From a checkpoint of a small mixture-of-experts model trained on Wikipedia: width 224.
Below are experts of layer 9 (counted from 0) of a mixture-of-experts language model. Rows are named router (the router's row for the expert), gate (a neuron's input weights, with its number), up (a neuron's input weights, with its number) and show model dimensions 0-223. Each number is 500 + 25 x the weight over its row's rms, rounded and kept within 0 to 999. Numbers have three digits each.
After each expert's rows: a language model's description of what the expert responds to. This comes from a sample of Wikipedia text that the model never trained on.

# expert 16
router:535483514468540509510497519478511504476507537505488508497506507508490457452501454532531466509530448541488477518490529492514526485501478500470500433455487490568468562544445493503512487504522510513543519495507470467516515494515462492493492515506505509513522538532484512454482516508518502473454508504487541538486508490492467474469492470453494450473527512502492471484470479480506513554468514484510519510513497528501510508502503517494482540508500523469482552480527502485507500526517501516459474499481536542489465544479496534510496459452515508465538538506527516467516503477460479535489528480528547499495479482514491539490516467487513475491545500501507469520479489524494534473520
gate0:510511520494488502473527511479491496498516502499532501519496531512492489493475493502520535523506491480517492443468540504496493542485510481521492492499503521482435459493489561519499530500480488484507511474488518514491494504513540498503506479508517499498525474482500501497484524488497484455502493501526519462524532450516527497503538453496515472547459537478478484453517478515532495507463520470504507476507506509506410475529504550504492527494500466521535511486544518494450490487514516500441465498500527520518505465496551542507507515505495537539501451518439482507488522466532519535517492434533454495513463507490466501473489553482492517506527426488471483515485507489491459497500
up0:497467507537536507456492480505470528496489533460520502517507513513497506508484537494454504488519480485499495532503549512489505536469513533532513494488495485538515495554520516520467481465499506464484505495516498489476519468444488509485558449501490497477485472490466496531510496495502519442548486519552515560528479498525560503467515510504486471512477519446473500460529548446537530503486506490521487480453508476467489493488532496518468526467532507526479535469497555502491465531514532481459474520449455529516483469493506474502492506509503501513507500522494497507470485458495521528500511477525464476504456513473512505484557515504492497466508506524509455501503472489495481519510
Description: Name-initial syllables

# expert 22
router:485508491503496522524482536443483511488498499524492521505509569496502516491517484475506508503540450493511468474521537508500456536499494520518552491516552474539462504507526502502426523454544489511534523461511518480521504497491489513539542455492514514514498543521475496491565516523488501519488503490485494496501518527503454484489451479494461514476529512474517491490480485508484538542503516542486536512502499508500488467543503487532534462519508503493486449454501485499546464510511495533477440488489483511499506491490484487511481494470493506480527505474497504529459481485480518518495545544503531532535500512505491502547506456495491468526465501498503557462487475507532459467518
gate0:535495491547493493501506519518482506547488512471546547506473478483557487494529483499503517510532497472528492488464498484506509495420482516516480495530490466513525489482523489482522482484466461503483544488534515495498504483505470478512526529499475538453496512511499511477527480509529500460516511481517502478489494496532491479524489503503500525477542506496511566541455515516503486496510513500527465473477512507512480480471502486490526478473512502524555519524495550505506532475490458501508515515497502453533527499495394478513460518518532496481423477489498492504488492455476492521519466465537458504533515506488440461506554465482495488518513492489500489456487506489498484502482
up0:525467478499544538506516516537482522476501506546480490469524540520459464524507515498545472526508491505507530557496481518498518504553481513463496520493500529503523520466522529494480553519499499493468453475491486516497526478485478510500511482485499528500481471492537520566513491480473519462474496480489465514452488499493535501531528524508468511468476471457505498472566478496493464473499490474496487465559494479489484485529462479502464475519463475537492519489500479501486520491546548512496489477497508529501499483505526489482488521476480501506556477530491540463505456483494520475499540540483482471468509518492488481499467458491521528523485483438534474515504516528482486536528
Description: Mid-word vowel pieces

# expert 20
router:519452552514447513440528491512484475496500490527510488484510490501521543478547502469499497463494527496473533488547487456487483479527549469489497472504484515501510551484480492481544443484489527526530524504501494482521491493500500506513504481502514486495498542469506498443538508557517526447469485499470518477504486547483488565502508525515548514471515515502527438531515478459483509456501508480516489519536540495525527488527507477497517485442448518477474498477547542511488487474490505524477485534499495513476507483497529506488513525491532515479506501499513513487490487489503516543534511484473484475512485500439518520477479515512487507501503485470494564493479491511498526452478
gate0:493482481549441467514500484482550510485460513530541477487471508494548453548502479503506497500500470505509513467539520514477520496524489440468447494513490447448502501504472497492505520505530544490489502516518500538506493491473498504484497498480531501545500483493495510478468481475485562537509463469486473458487480486459501477523485499487483473501535494527507477543451495485511511515514494505465505487513468540485473514499518491497485532533486536456507479480516486491493489476489522490490524513505445553502486506496515532480548555452467513528490441472521466525474507520532469510494513488503464469488472468524478503511512507494502497505504538511438517497496445498482479477481
up0:470560492522488585530517486522511501520509457475489499507510497482521533506500489492461484498506526523556467525469516488517478494452520548509551471498508466521484521507524492513507507513495475514511529507471482514518483529554473488492469490505523509496503541501507477481469453521490462477529522490465499519504517497511518474558499461515518533471503490514496523469529454513469518461475481489507477524482517493495474509483480487510456506490489542516454509503472504493467529485484460525519535494510502516518529536481459466483448434524498504513529514529493514465522481487475485481445463509468539547488536507487492533484522490513510465511492499444499483507546519531478512491481
Description: Table line breaks

# expert 11
router:498497522489482524496497538503446530541509487507494474508511479473489523508504519525531512453474549525494482531489473530503484502523458487485490492469454485486489486515492490493539464545442523497509491524505478504470523492474509465484496462557511472510478529494488507484516466520545556524525498519499525495538432492488499493517503482505520493468525488554504452545534512522489487527502480515486490488506506529514485473490512517463472463484500526463484503453483430509480482473521517496516478508500474540508521495531471497489537523448529494467498531440514503532500535508511511492487544533422479510505453497521494521518513487503484473544532492489529496490493463495509475483500
gate0:500525483501492466465506532471490472502501507476533459511469472444490502460469485479501474465552468507550494502511452487527498466468515504501510509471510523539478454490539528491562470474535531509529517532513483511510450523498453490488506500484505499468487506529455512462474493536526503540513488465515488486497467489492474508505468508464478432500498473507513481496492489486503538499465490495505501550471516471498459495542499468511512491518507484542528486509483510517495514473503475577478503482478508510476477481524523484528495494521536434520504503503524499493508460433490482509479493481519488442486483519508534515473485485506538490490527509508494500529496562524503521477517
up0:491500535483461503514523491487501548516507539514466479491504531509483505499504499531502461490483491530479532497487493498478506590488405531506523507455530502472492509494535506512512503494472521456487450515501498486542486550514508524473544521502470489519479465512562515549498530506500476504487514500492517467508514531523489474462496475524479524529485537523458477531475523515463551489527526537511467525518455462524514545524483490439502506516524506506522510496535523484516508508495491466522525470515516493500500501532469499493499496438504500498500502522506539536520503512523471519497486484501563506464507495524493507490487491477530498472460545506509534473525491473506471510523
Description: Separators and open parentheses

# expert 27
router:533513504508508531469487457520530485525512509520511454555507515508507512555502470511544517474484453529498481553497483485484490464528491499552481498494462494515548502444541451517501483478459467468475517510457479498562497485466520531476511478469509460544489489550513528478493530497467557526509467482495511480507513503496534513506519506498499544454491508537493516544517494525532456483507471498462524509554527485525499469489502513468464503495485491503500521479467542493516489515500492528498548467485486494474481520476538495525502518497495494490493497509515513542485495499491509527471545515510514506477479460515471475494508510509510521508551501442489530544531496498467502496483
gate0:545485500526523491494489511507466437488533476501529459490482504439513512519507537499486502509519502516500536481509499517517498539496469466520462473457471474505515502517509441459483461505520510509475489510532481441532518481473462495555481532491487542559495476512502512502480515511489482527496497496531516538518489513459529540481472513523504523525497466474520488501482492488490505483513457499539508554463523504540506469537484545536500473550527491532520516495511444473484506510503503520528466484472497449460500508501467501507485495482506497456500433502478495501504463488491507481531464461506526496499481490520482478473515527550481483481480530493487496490512439523520482521490
up0:498487522506559486476445494475545486507513516495514437501531482499480473470529579483486464567523513493522466531523496518501503524497489511491458511497537484509495488498519467481533464485523489479533483538495461547465509497492509476550536486461499487508548509458477495475503512487521492552502509482488523546490439503489507518499502496482506492496507453445483490477541477513500488498466499504519452482428520497477490499531499505481500475520493484554508516482533477528495494525507442490461463511526498465457501483505486522508503510484470521498472540489457486490510517481491516496502488533529513506509491514533462487528503508503478511463496501562487490521510485522480477479517
Description: Verbs and clause connectors

# expert 24
router:532524507507514545482490445470523504495528517490480518513519492524481496531471556490477471495473487525504469446494480491522508488472468492509480492524533449528517490513521547516485506464517501487490502548444514495538547542495478485515537498452490493476477490522482504503484531517497528483498512506506489504535490509468491532494448496535581534460534490503530480516521487497519475461498484496496528553494504514564531511538512492483460502451473515516550463468487513478496467509477474529474545534531486504477511493496468506527507518463500488493467503482478518520486495516497460474494528462554453498495493500519512512476523444492518470497513506486510522508516489497500477480539
gate0:495496487490520498500460565541456464514499504485523459511514493480474507453479556550478488458531472523518515502518500514477536459474519489482488507509511458484491478526546487514477443485524493511492498494536477531514483478476536493497553509484462498522506480480506512451489511518482543475490501498465492445466512473504484491519564526516526474476491461526506481466509530473508475507495462474456514514510491464493480503503522522480516514537472479529493470503507534456463501471546501489532512540475483497491486466478507519516451480472512529509515495539522515526513505460528436472538503521493486451507529510528509476493512531507503468484470472501510498499527500506481479461519
up0:455492485519513529496495499433471486560494538483512491467477483475508471493450492508504470500509476476484494531531458484501482480493468544508516506511498519537525506498476499495472481494526507458485508506485492538551531502499508503490523500472505513536499513489492522518482473512544540478484506498485524449470509459509479524461560523476473502468525502467459462537529538521486454497502504469513483523497448465507532480480495510518459505479485482477495461454522454488506524493514456505541514492507506506495511490428482489441447429496472488509539484501488512521548470493518507521493517534505492511514474547522521455531511488499489524513526490472490507471496507505500487505488
Description: Prepositions to, in, for

# expert 31
router:505549483516484528520508509518539512482502499512501528502520492501467500472501427513489485518530473487516471501523507521525467441520476506512507489522498473527463498535471486510482464447511508487527495556449487508514459521520548430544498496508484513488503549507504508517494507501480521508516497524493519502501464486461467567508473507474510481514525458526511486478514464509487467515503510570525447515477493527525513498550511508532495500520486482523509528475481486474464489561488490503480527515546513491500495556506514503517518503476493511491498513489488495521528440499516511541539505499509507492530532515490534493489502499489514503472519447491462475515492510562505436475494
gate0:496484464482486532482524464458549471527477517454467488486486473520512433496481520511493507477495511498443499457511486513470518523550491475534544481566464444503507473495461513514487480496492503517502530503502488510518543491563514485521488547500542520497509498527503504519487486476497514478539462525496478492523477549524532482494502503513487478486459472495494497519522515492491526489530496497511512503495490518528500522498513538486495508480481508483500508533509538485511459477517547524489536499532536479552542505518493497550480529502466502523486494498518514507495499506534499476511547550533514524496527496500529498520422518512465517489519431472473504501474469477448495500501
up0:527460487508527539461518476467521507511487484469497467505496496526471473514452523484503479510495487526471520459525539527501537516546441472528529474592470433493503504513469492505467461521525486514510534500529504492537538482536500517516458514520549505514525478522496515529472497493465507493517473492512522507526449540496513500556525506510488493512494451463435498510520503494505517511529512489513481467513495524484523516497496526483529528471483519482491526489504496506528489519508531517523494471512513496526491508506522486555511513463502481480526515495526495538510539515524510472520532541527471509529490490527530488492422518503488463483500486490472546496493469498488470484487
Description: Hyphens, pipes and of

# expert 19
router:442504484505519510511488504481491507522469523523495540490522546555483492505484500490485524508531476466486486463495495474530480512474463553537515505531496455470478527522540493478503508457549518475526529445491536512497524486461490539520491500523474494503495526494480510519479514541453527513478529443453506451480509499499471474485476490523480505483521509495488487481475463512497549537504492478487503526467494526530510505518502495516501494488509510502469502485527568521540482554497451484502528528514487518518474459548474545487508497497481566493495501475492483502497516510494487496539509465542488478470473524508473492451502485508521502436499509518511519514471506496459464502541
gate0:531474489503528493475500469513519452455467525462502525498515492467509433546493451487509458435526474515512504468474513474490511502505490474499525489490489493548500500482526525518493472499525467491486475487541472474488481566504481507501553481530476527447479496506543513496496476454479487529515504481511493486476489486465486534518513502516488515470516478481526498547463506498506523482475479467532484491537505543520493495492479517481478539548493517491504537480487494520499497494534472484486493543537539469489487497485517530450511496528527517553495491478541471513467492496532533473529474485460481479486531518483485530484540540508460525541464503459512499534503495508536483502503
up0:427493455507504470509499458516497474531547493518521508486506518514464490522507505497532511506495473479449457499536505522498520461501436502459461492506503497536518505534489480528504450522523503520512489497530544503518512519521498502492491493526537489515509499458519496523534547483517492438471486485459495528518516511537493509552501491467489474461511495483474499491507426496493505500514525484490507485490487503442469484525461486487522480465497446449506503495497515537466489504488470477526536450517479478488463502477543502524512456531542515511489468485483491527508519499498503480554500506495512500463479518516484505502498519510521507537475541489483547510438526515480498471471
Description: Personal and place names

# expert 8
router:486521526500501513554518514502497504516527517530455522498529490486485460505520521538500500469465509538460491519517489467455516477498466504453466521513519500476502535490517476479517464490495511509511465514486535490478506525459525521506499474447477533474469519465506557523533506476478507476462516513503543548489499475468478471485476491498511540491499486548512486531505516460515517518490517484515546482502523496460509458531503519477489546560511503524507541451497530470476496550511496500497549491497483480507493541473508506486505521510462494478489513479513494511526499505525470509486513509527498513518487508510440474510491458466558513528476503531513504577470545468512513539514
gate0:509536513468467538528497484502515482495533525516482516482480486514515486523491479533535509467472515540445499554504476561513477486460498492463483501455501527480508492524486551593453529483453556533519495499511521519530505459502477497518508537533523489506478510465453556494486531539525476529483494494507478462499451517495528494472484520515519482508528484546514508488509501454467542492519492495491477525491530508534520529520478463492517499518504484557528483514508502489512514499530508500509541487491493481476524450498524463514500518471470520484470484530524499496469518486522494514514513489525463471500494484483504507526494523488524531514509475499470490524513443504530505469475
up0:502492493508521479508517521478467462486503487494501534446483542469520522481557472508488485520525494473512512520521513493498487519552510494482484482558494469513534497515463521472506515511526505484514491494517529541461477467464503495510524504518503465485514540502515560537495526521505526472504482515522498569502457490543482461508504504540530470537500521515524490516502504510497483484491493508515498423460489490486538462534519494509511474519546470530511487507489484506535522516508506495529506559539502502496468491556506516528487516476508501445514484479541553508503486514491528481514523485499468496511534484513490467467542500477490503529446537495491513473474457501441526469481
Description: Table cell closers